Experts of a small language model.
Experts: 48 cubed ReLU neurons an expert, a softmax router, a shared expert of 128 neurons.
Training: a variant of Adam for the experts, 9385 steps.
Below are experts of layer 10 (counted from 0) of a mixture-of-experts language model. Rows are named up (a neuron's input weights, with its number), down (a neuron's output weights, with its number) and show model dimensions 32-63. Each number is 128 + 24 x the weight over its row's rms, rounded and kept within 0 to 255. Numbers have three digits each.
Before each expert's rows: "comes before" lists some tokens at least twice as common just after its tokens as in all text; "comes after" lists some tokens at least twice as common just before its tokens as in all text. This comes from a sample of Wikipedia text that the model never trained on. Tokens count by the router's weight.

# expert 53
comes before: "\n\n", ")", ") ", "\n", "–", "), "
comes after: "(", "at ", "of ", ": ", "200", "–"
up0:133161147085082122155132108120141149078096151136136141137100104122202117101140112138113159120119
down0:129103113105131131115129155132163103125120106080162127098110150102137114126122149156115135177159
up1:112128182116091133120120134067122173119091156137141148135147161091167152111119149156150106120094
down1:076111138116143156077122134116145130135122135095144103122099170127122120137085117132116107139129
up2:110127091123148183117140146136123101137081090120134145141121134160112120141142143105094150135136
down2:154144133178126205105106120112149130118114151136153116119151161121113105129134145148113106099119
up3:133119145135137135151120078099122121116128123123143114166145133136118149149131132119103129125096
down3:124123148108155148122133135110131123133118189154112118115147101132169136121134123125137120118143
up4:155160089127146135126145167146126088123095092135164141114170157135141076146142143152136108132114
down4:069119121134162141166122167207166090136145078143135095134105150091122139173139154139112165150179
up5:164167135106119160118123136094125147112114135136111136130090102113131127139105129100102141076160
down5:133115160121108150137093112147179152104140157107129110132154124109138100140092173112155109117132
up6:104165080143135122064106109132148136120112085158126111097124093123135103129096131101094102123094
down6:067130160101142133121113139131091122133116137117130109126152130099151125127150137167123096127194
up7:150134143177133128156145132146156116127138123131136150126105108099189145124155131154123117088128
down7:136150202085133133092149123121184108108146095096145126112108114111158134165161112171118146085123
up8:124035132136107132161139151125142128159142111189138125128140122114142142156116110073136123121136
down8:153109134133159117166116100123148121151150161116098103136084100126139147138164107160113133099096
up9:129130152172170111095165154118141154112108140129143152105171077107137119160149109107163110152121
down9:163110128206148132099121164153157143083141085132116103144094160148121130124126136095115088113126
up10:152131122177131096139144121161124087101143154136120154147145160115131157119158112087124089165114
down10:075098122079151106076118112073157149134120141129126124083127047148187166130118155132154153132159
up11:136143089150124122173123108048137146143117113135157143106180140181121117115142128098120076151137
down11:137100131105130099148110146096169134115115144111150099126134132113130168150092128148146153132175
up12:102121146168133174136120095159115119134090125109134151073139103120127134128136107110095128118127
down12:123124092134139183132146076108127155116163186142118140104139141106131126165148104138110118162131
up13:122128137114103122124054141097153094170148160141155140124138141149105148151106123119136125108091
down13:100097117115142107107124148138130152124197120189128094090104129125143115154144165120156122102172
up14:123123077133103114081135144159132093129102109104137106105111074175113113080108111129178157147124
down14:141134128147147141139092136116180106130134169153107107114152132094110126127122142128149106125133
up15:172131108115120142151141094106134141117170159108156147085167078145121091090135129156116096169128
down15:142086092139112120104115112134173152122095159097132116132096145123099105145188162122116082145114
up16:145121070103106134153173126135117132085116150124144127125153112161104123110125147136124122114131
down16:120127141135112120075103085110104080150100112142136133154138108147122121117104125123102110149106
up17:185131100150163133170174215143139123155153112088140133168132104129122126129134146114107129107116
down17:119130155162126113099102153124134141117122117146142129149125152152118107121148122117141098109090
up18:133130085151119100133127151098115107100135105137113140111116112119168120099173089114125114200135
down18:127134136112148147130130131122204128119137097109117150095169149162116129127094129178128135117107
up19:152116132183128110136132133078132086112103112123138156125123123153142105141123115065113151083139
down19:118167142165096139145102138100159139114120146145136123143136163149138138144138100104125122121121
up20:098164126083150124080138111103135166084087136133105153139117134139087122131106166118136133158157
down20:142139120112141147094146140118176112175181133102119123112101111125106125062117140143182129143108
up21:144096146134148160120093168077119155088117118101167080145173117122134155116111128144129133127100
down21:118126106114129141123115093137099151120135121130108089112145124157129125103116151151155097115088
up22:129152086091134131110141153114146123106099134105135176122097108114126116111120156098120133123153
down22:117147096152134084135115151127159117119069117086114105108171135116113109166161152130138132092132
up23:103142108084134111141137136138141084151145129134143114124161115151134118110129151150159143143098
down23:088100163102142112142130112163163155143095164133078099124150129152123123115182122163161096140111
up24:107124077169122114164149160123141101179121146144114145134087145146138135143113147105148120110163
down24:121165146151146125090137134155155105107141145168128097090105111161163159078106113095151123138151
up25:135112102151115127154139192138139154140179173120096123161085159106149083145143110144088143155176
down25:142150162135125135148126116171186078111133100085129132107127186107134155116126099166154176123123
up26:135132125162107089130085097138129167084128099119133133134097150109112122156141083104100124144144
down26:147109143102135133094135135146164147118120148112114137134093086122120150142146183114159147111154
up27:150096119107141123148153118075138134078147115113117127122079123147152113168159104144124111124135
down27:079121153144123091148098137134176117111118118110126131062154114144144112127155104171122124090192
up28:150129131092160111168131120111133122133120146097095145100133109097127135141110133167113145134150
down28:131146102174121086107101152131168151129071112138119116147126093100154119170189154142073150133166
up29:132100149136129110140136107153126175090130119120128108148152156164087155127148126118123112143116
down29:124141101134117136153100133147163121162105094100128111103170046160137144129137152109135167151101
up30:159157114123163110104107145134114151134146113099107109107105087176106122103112122119148099109180
down30:131165123094141129171106156134123112129139138129112110126166126116186140149124172116125133123126
up31:135126151115125141152152126109122102141155096136102155108132144094133093159126129165067158156163
down31:087142104113121104128127132128152150115093183111113119142129110104139145112134137155134132126124
up32:109097166143078143155159129115127105133141109118136129150108171107152175159130150123126127132129
down32:143122124089087118130120080113188124107179113109122156124074140107139130140132116140139138112116
up33:165133132156139162117131128134125179141144105066136110134167124163109110125105133135132136154126
down33:100139178115109075140106114140089129112119111114103107153126183121149126103133164158153134143067
up34:134193131142117114181129206114144153129149136123097160112126132131130135118130105176130152142149
down34:114125113144130127100139128091208156105126079118139163141116149156173133131114102142131140103139
up35:118150148143129138097108140098109138143161124086135154116152173105113073114143160148133133127138
down35:111154099137091126121137099097150134126165125175121092096115137135101154130166163124127181100138
up36:085097098121143107119119163106136083125119165142141109103088124113118068109157152138142072129182
down36:111164086162132121082114132127110130110123106146127117152111166134106127134091143119140137096125
up37:154139109124111178163133151129113193121151136154100139105106105119174074101121134132135172132140
down37:119129144160138138144151153154160120116119121100128109123149116174126106146116120131201124095075
up38:138147104104112094163142146150121149139150175103146149157097079104118134187148097130144122112123
down38:095150126146128173102128106104157116126079127143085166128144137164106134142161114155136140146169
up39:116113153154123129138140124154130089118171099162126103121108121144105150116120107168148119144127
down39:155128141127135127163121115101137152128168171167116115104114152112117131135154116146135109101097
up40:131128134066162136115077131104135115150158123156132124101101155128113080116099174120097133148134
down40:103175138094098097097169148141168137163093144120114102130127135104119166124112148110150115099104
up41:138153103128130101133136119125122151140106113179128140127135139132131148107159147105132102107142
down41:118137138106161137108138160111165088183123137082174089128155124128075156127092121157133125073108
up42:128145108118130136114077164098132133114136115198123087159139098128152148185107168120129075129130
down42:134142115124080126099121117127144133142151118173091103095106156138167137114142107133135137139145
up43:092125166127148138107103068131134154093146123091129114126141144176098097182103124116087126128117
down43:114106151139108126163149124181168106131088107127124100136126077096147118141108156141121130129151
up44:128126127131173121134126124127125134182107171116114104105116120133151137104105119144147123102148
down44:137175139126154103115132162153160103125155056112131138133119155127100127145136164124121083112143
up45:099142129077140126155155165128137146162179084117143144094129149087153125103096140120154129163132
down45:111131121126119133107164115110137135151148178104167128147129100110120134099130149128122153135138
up46:160139161072156084120158148115114189143096088106099139101122120121128111165115131155126118141127
down46:168106116143105133092122053103119126094140131167186133122128121104102159092143143141127130128136
up47:140140155128124099165110121130115156126131091114123123126170142151134132103130136136110109180150
down47:137112120135149113101102128126152126117126123119146148108146116144123136198107138095126140140157

# expert 11
comes before: "was ", "is ", "had ", "were ", "has ", "been "
comes after: ", ", ". ", "The ", "that ", "where ", "which "
up0:164095149107139150153163133093131112142102141092094162146137133104109105152167100141113120099153
down0:112126122110083080155115088106183116151126109123117106111120147179148146144131115103161107128103
up1:139133129112145136138164146151130121111122110118111097129133152130150080141106135148116170115139
down1:112125118071112060158177152146144177128095086147143152140106161126098097137165125155135136078148
up2:109091096107132143090140162139141138108151132124116157087105110075136144149106103108116102157132
down2:135095139158142120142116099162156169100108122153165146141144120123180134147153086107150084136100
up3:171150172132118138114158136101141130138083126110134134105121115125149143077129133128128116140111
down3:113150117119138132112154178123194125090132077103142082119140120110144116113147116179142143143098
up4:151139119131121163095114139128113112136145108138131155097110129114128089093140133149152129127119
down4:143129119131160125113154153111110114103156118091150101081162052124164108106123128136078108157128
up5:116115145097161139166118127122140112133098117120136138133178102112115109166127155165114145135144
down5:134081132137129130157089148151112129160116162145109107142076173104135148108113129127076156129135
up6:147173131141067104109145162132134078168091143115123100136109154147103118105075124121115120137148
down6:144135124112148113125145188097149129134120070116108137084130131112073124103138138115127152112131
up7:168126082161109104140077116112109157130119134162131147119135123115110131109139146142158146095153
down7:085145181172111098134117172099187072180140127119138144132122147119153128126143163140123089161114
up8:158193061108105118101133141064132107143127115135087143146153145129130127153093100099108152101136
down8:136165115099122086100120144142146131126147153104091150093153149101117172137107142113104160112167
up9:155133116157106125094125150107156129129127109121128120112118111117121121148146153150120096131089
down9:090098107110102124102113154112167146134159108109086103104152097169143109132127117115130147094174
up10:114113139154155158156134142147116139081141120177116086124135156108109102164132114200175125143070
down10:085137085121147165181092116157160122122132139134155103138114125139107131166108139117108163112110
up11:124101142113111134140146155128125101117120118114131107093162141156092097138168168157153159162147
down11:098136093144121156154132144131222117115151105144155107114121183150145148125126138163153159126130
up12:135138178115163151144133130089144108139088106152151127118119146102147171110111083110149178156149
down12:167142131137129113150137106157134136152126207129139114144156128131098139114105116131105183114117
up13:160113119135091118114182130059125108200119128149099126127160101131108093107085129127104095134076
down13:121090079104106118144167124123178136139142104107146161111157129094114118136146099124108089122116
up14:164144138080154154163163132114126095083130109121132144101140163163090114109120145133150146074118
down14:138102145095129129144131174142175120118156118074102100141157107105095099108098159136132146108127
up15:150111161143109144159154116121134104102108120069111121140120130091129148148100162115090107165163
down15:127153158093140168085087129119174108092148075129146096124114116149129102085112107156143149130096
up16:113179111121149164111151152153130151115122137127138151151100129155144153139118121155148143143165
down16:135164144107129132113137172143157167145140122120096149131127135140133146155168151151193181109154
up17:138137153164161118124153142085127137107120107136138153111120111137131076103114120119124145143111
down17:131137122141129112158155140128184130097125096078093137093125118119138144142095103110081096146135
up18:141121111180124124129121114080130136124144124106102131119158112115097135118082129148147106145120
down18:127125137139111139114131150116180133117146077115125136122089140165123114113121139155125142148144
up19:131152135129113164144173131125103099124149122136140171142137142149094141105129150137125115167150
down19:130118151130168131117120136142141118145156107101107120107117126108140117115144132121072124155139
up20:139139159116107146116169144098138136085131114083119078124121146122125171156076105146099091153148
down20:102135127124094120116152116128132103122129100119138079138121170142137146118083134117154144108163
up21:121113171090115098147145116112143160136121143115141167142116121118100158155144142101097118139149
down21:177163143118124112147112100135161111124142102100132131097136189160157178156129126123110122160169
up22:099114150108136153148129134109140115170105127132124134109108076140137137113118180169168172113171
down22:096149134153119141134155178130234141116172099153126117147092125122103116150109156101119107113099
up23:173135139089123140116120147118143106176122160136120138139144122123131098127113089111116111157101
down23:135125119144106147103097124149130170124115140114111100142133125150150147165144118113151144104116
up24:171144080162128117117125113121147105115130121096124136131133097137070099124102114106126128174158
down24:129100126124136144137098128133202151137146130140105126148111093158091114161141130082176153133108
up25:136147118139104141091072161155128117098154145110070146109116118107144130141127142150103136133147
down25:097135160126174109136118119137220127139138130131115116143143066130134109144152143137134178120138
up26:141125155123129175158149154116132151132108118140167131109108116104137134135141096116109106132116
down26:148137142121154097153118132133212121147132106098119113118093134073186092119117130127123119150118
up27:148110126153137101149092105098136160142122139152141108123122132131079134108094166132113094140132
down27:136111110137106093126118127084150160144111138132129124114095125170165149159145137195123135139138
up28:125125135136088131068150146161135099161159139117139093096112136107142137106115125115123105150156
down28:133112161118132156129141128152176124113163122103126145133125133109112157161120132059134099138107
up29:173101111160127108139176145142139117107086093121160116131107177150079138143109170168156133146111
down29:112102121155190129148123188088203148119158108099130141133124131098124108119150134141120103102116
up30:119119155118154151113132135148126125150120113099085104087144123129157108116168123119116106122128
down30:168128109130105103152089159158192151107094069125117152131091120113156080104167130124120125123114
up31:109144085142093124123140149131129188112142129099108154128109112149159217139149117130136137150123
down31:086156106125177144102137069156216186108154129117162148112126149165127130173156117158134130144108
up32:165156150169148133145119118147139110119105139126155149130089056144160132159116160113138190116087
down32:177119123157144098110123085127152161176127130069144134112130075111123147103098113079136119132135
up33:205166131095125098118168130132139108137134123107123189082090131097104152128134183139115155113075
down33:126094092137109115106150129118137113112113153114159145112139121113103161118112127140131151104136
up34:181109090110109156110114130130126096133114126139151108087144108109132098066114154150134115158138
down34:116124154124139123118118149139144130075146107118123143121129112092129118159117094120118155179137
up35:127183085135112101109140152130119129114129146115118153104141101140136173174143140127154161146166
down35:122168102133130138107085097148182145120134168142129124064126111119143124108145099130142146112109
up36:124101153135145150152095136183131128160103107118124132138186133131145125162129146111104076166173
down36:123159143126141152153131149153119137135109154112157106144156117129145147122089131151086137160162
up37:083102088136154172132129132103142115162149123142142144135123093117077126142110132125109150102139
down37:157108141168145107117136127078191103122109105100154119127114097092153150134130075114132145142087
up38:129131131082130138152168142141130150135101114111119157140088102136135100089146140092126156132077
down38:110099137120111138125154104143156137115137142120144153134116099120132148105158126145166094197144
up39:101121108111101141127143134091141152091150105111125140134144125138068138148103154099092140139152
down39:143130090170170130163109141130203063168129095153175088118116112125156157166152131137087157104144
up40:175125124161105125103143110123138106157158115131120147113138112099115138153113080146099089135133
down40:144133100102161120089164110130121143137125123136100114116176141109143139054126133083133101092113
up41:139143162116115137123124140110131133136129101109118085105130148113093115127118124130162159167135
down41:153130149091112185184107144134109107102142110077116124140112145131148110120152171131167119144134
up42:114147138089123110146112125144145097146117131124106197141111129132099128133126143148119127174182
down42:099087122137180118120092087193154111116125135156180125100139122125140143139143126134096157135141
up43:183112120126127148187140140145139137084116117142129129113118124075091145151101173133098145113094
down43:095109120126139140111109117108177097141145093123140102132096109119118126098119094150184112110114
up44:093135154092115104148149149132131153114126119103145146115105114140109134158101111104113118150105
down44:164126137145161108123121111126136112172119113122105150129129145150096135145123110111117117094125
up45:142119146122141133163116161123125076081136147111098106111118117103131086145125181158131134137128
down45:078100114178178159127151133106173115126099140130126141124146152130153182138145089135123125132113
up46:136198118111172137129138161152122126057114116128149121090119148146153106129130126165100155099108
down46:096154098048141116137156159146144148098144107075143121137145088097125114146152123115111079108149
up47:102103159116130134138112133115137103145127122154104163095127118118099078152125127103131130141169
down47:098151122126110102132152154117155167164127123131133091167131097164135151112111106137148132093102

# expert 62
comes before: "was ", "is ", "has ", "are ", "had ", "("
comes after: "The ", ", ", ". ", "This ", "that ", "where "
up0:092108135088111134090168121130125147122079126177099136140116104083124116157167149119109163163158
down0:144127146125134148093106113134182161116123101142157133152087130176125072149137119139109130136113
up1:066097063114112135098150116137107135126079153117137147146128120152150132097121106132125095103138
down1:137101148115111171128123125140153090185122134115157158129127149113168064104149121137123153108119
up2:139088151145145136146169117119122144131113113118145100152118152143181106122153120144112138098156
down2:132121168123137096144112168121145127151141120127161114071120088135097115100168121129121162111109
up3:136148119101147157091128117107149115127140128165148132069114185146111164104084147113118168154111
down3:171094152127110140150164128142154139145136089187147080183129174149120125106166123129149092155135
up4:110115106119126129100122124129138090084130113152122136105165129122110132130102138115115120180138
down4:122126132131131135147111123075132104165123139085105130134147100110134099155096100101155116174130
up5:175121132160125128147115135120123169116122133148144139157102100126096113117109096163092097119112
down5:158132083146158100104130092194161168161094178156161129119142156116116158153124103104113136120125
up6:128096168110104121178132144146128161114102115135131151163121136107150120117103131128118151122124
down6:101160164112143119102102184149155126145118145121115083137166093129181129079111120129143174081151
up7:127148150125136147149093152075110140138150128148096113119145138120174094104103139106147136094158
down7:132111132133066179058144126139132170115112098122168140090115129132113125099129110119097113068099
up8:124124130135075162182101109160123146174129137109112161136112154139130123138109125137157121174142
down8:110124120106171143126138084131168130090166137102128102137099108115139095123111175135107114117158
up9:085139107126138151086134149111129104136090139142089129128105097109123109118167151119140132140156
down9:157128158107117126128124139092136126164145103148144166127092116149128121096112152156153136123148
up10:129143106134124142068111111132116112168070136115095133133152119129156167153080145145107121072122
down10:144093102125109132127147134102134146117149134122140137180129162107143122160087140125162181158178
up11:150109132112079074111174094120145104134144116144156128152090144117076100082133145155121151123100
down11:099120118126131142168118134162203112169121158143133116090143092105124133106085116128114167073125
up12:105063150075199154098158116109126087136089130094132167154117114134121136130119128132117182139120
down12:109118156113145098100125140125176059123146132124123132103115105101133153129126163107125112132173
up13:104087138160151091161136090124128126118160114123183150141151124108111098110116162124106131130153
down13:127133155137132143085118144103156077124188130099114155182119104087128166142134089144139123111166
up14:119104094145139102109120096142140153130127133121106165106112086157126178117134086144145123156102
down14:146106135112149124148142161103199099114125153109172120137130133155119142144188155161117090124162
up15:145156107115121168138158109122145151141083101119121165135108121124195128144106099155135139128130
down15:131137096120149128122129115114136123147078126129143149120151153134135154146079141153140129152177
up16:118095092150143141109085142095129174100109119124121117116091138158117118139104121085096103146149
down16:133133168164060150127142110135218112163152051114118114096111124119160127120138113133142095126092
up17:087137090143116120156120161129153167138108131149133109165122147157152113119148126116149141118132
down17:117143137110128104119119131097161110166101104163091109138124143124165110145127167142125110111164
up18:136116152195110135112180128117144167153141135102127130141144125105109159165129100150139135116130
down18:122136145109138156091125105166177085156136116142115104137126120120106122105095138181115150046129
up19:132098171091136125139137103111122128127061101173143105166125130162119055181131111142151125165145
down19:130149069134125142136073118081172130159145107141115138147163156147106126103133125156136098121170
up20:149099124135143174136089144134148112134112181098152113183111105103071148119083120125131155143130
down20:141107095072143160131109100121156156169151154132126185159079109096116111116161098100143138127136
up21:163142123138163105155104168094140108140171121124095134130154094092119106123131171143121165093134
down21:094118138142091150086083116139204176117150170136122113187134129134138138133095107162139109109122
up22:166087135147099107144137112115119123122181097108120120146121117157110154185104122139103121151081
down22:112135122145082136159119142154165147079119141182178111105175134111158188148130170128053097111127
up23:143104092132090117134109147128128137122095137140143146148115097132143108153134114158127098076132
down23:079145154109126168146124135121185069071134107093137134153095147146094124173119150121109100135189
up24:136146133080139122134111104117122154130080123105101134149184158135150114149119139132109096140117
down24:134152151142119136160133115091166120112122068102101148132110148136139088113123143144124121128139
up25:143118127072119118119170147115147080094124139089131161160088158120126163142160143147103119129124
down25:123104156132199142149118120132132160101118086109149126157104150129143115093196116128127129161142
up26:120119131133110149102072123161123121142075143092115148138130107125148111143090141139132119175127
down26:157140139110156182150114093095169157123094105112169151100120111146062131121140112136160152116107
up27:113165093156150081120120137131143108173133123087123140118117119155141120148114130061167142167147
down27:149129156119109103118109144150203168165134098158090108117120121110141115152125171162089118131154
up28:116159109130151121116106149104131156099157142146120140157077131126108144089136139090134134130152
down28:185122133111091140088137126124110120118117170128109166149118102110112129128123109139162136120116
up29:162115148129137147152111129153133076117125128138091158107133117143119122142099121113132122119107
down29:144140116135110160118136068106152152143132146156126113128149128166097104101144110090085136122142
up30:101094152136112107144107133158137123109102103106143114161080131164152081114098102112129128141110
down30:138148122143144139140132179118162119119144096135146101079118100134175173113136140127087153161152
up31:130137125152117121131158131146107141111108125128135138163135124156144150157137137138107140119098
down31:104167140160116128115091156091111113117135185137092098073136115177147149126158140113110094115129
up32:141129143084135144129125124101125126113127110127118101118107146141128125144111094134125096141103
down32:080113131163147128171112126155188125179145065150133106140104140111135103077103135103101120072145
up33:087121141102159110108117102111145121125124121130128144118141149196083130111112027135179139167099
down33:120143126110150168170124115132153128111127116156117117153098159129120098111146151122130090141125
up34:142144097126148138125189165139128142118149100128074156125121132148109149135110136133127156144114
down34:127112122140102115123105155137125192110149130131146139126143102128125141153162146165142114134122
up35:144147113112109096153109150132138171130130117116127153139116134184113146164093117135131133185068
down35:136156134118142126155113080124191148165102069131092107131109160150108115109142169172132082129138
up36:158172112125157125189112149073139159104142120122120159175104112181144135135080138113096095123124
down36:097129139140110128154105109136201146124152112122132116123143127116123107160116113124106118114083
up37:115106136166135107136107124115143106114161118102121176153140126130167106164138121127112076134146
down37:092136112122151136128134117096145097152146092118127123127152106149100137135162111141115165131099
up38:112090118137102153160153118125143130061155126132122144127079099142128153092131127122126111133138
down38:133112097135143161098135133117193133124094082108165135091139109091119092137175090121119132124112
up39:142150130178138182081062128066139117095088129130104174105139127113105116126101123119134130163123
down39:152102132136125114112123138143220117162151112118131144056117110129129121115130145136124123147134
up40:154134102146138134102114121118120130138136147135107124160090156164127107101101127162144110061127
down40:119140134136132171098118140116126109096135176090159117117135114167120124130135143128079123095105
up41:068128090165133132149167122086129134138126110149121170133143117153146148117153150125090128116147
down41:079120136140041103167120133147152134163138128065102156172181146115147120133124128146129176120126
up42:119137106105111099079141105127136142118165137086137119121163156144113152124145087123116140109143
down42:143118146104131158175115113142170146138111104145108111114089091116098102118137123129139125143110
up43:125118104093114143106165149082128123116111113132125118108147103099101108130101166135085123128109
down43:155097103119134142085091125121135126122166129133080082140135132086097158142110125120164150152120
up44:110129144148120128136143181165117127117180121127110111184108103145104109134150131105120151142123
down44:104152158128143125110130126157146125114160156140117123083131103072160132138121087097089134147132
up45:161134135108141136150139114099150136107161102132136145136130138162085132119150147092111155117105
down45:159171148091134112123126115139183112134146143146106119097128126131146134112127150116099119143125
up46:115146168129132110106150110110142155100089102094111107123139132170124111122103163094133076122137
down46:128113185123118145136117140098127144157120074124132145096081150118143125099153139170097145136122
up47:132121147124119144147146177110138134140103153125143112110137061138128107150149144119146136133111
down47:141117128139105153111139152121166146129108142107129128113100120106164127113122116141121121113156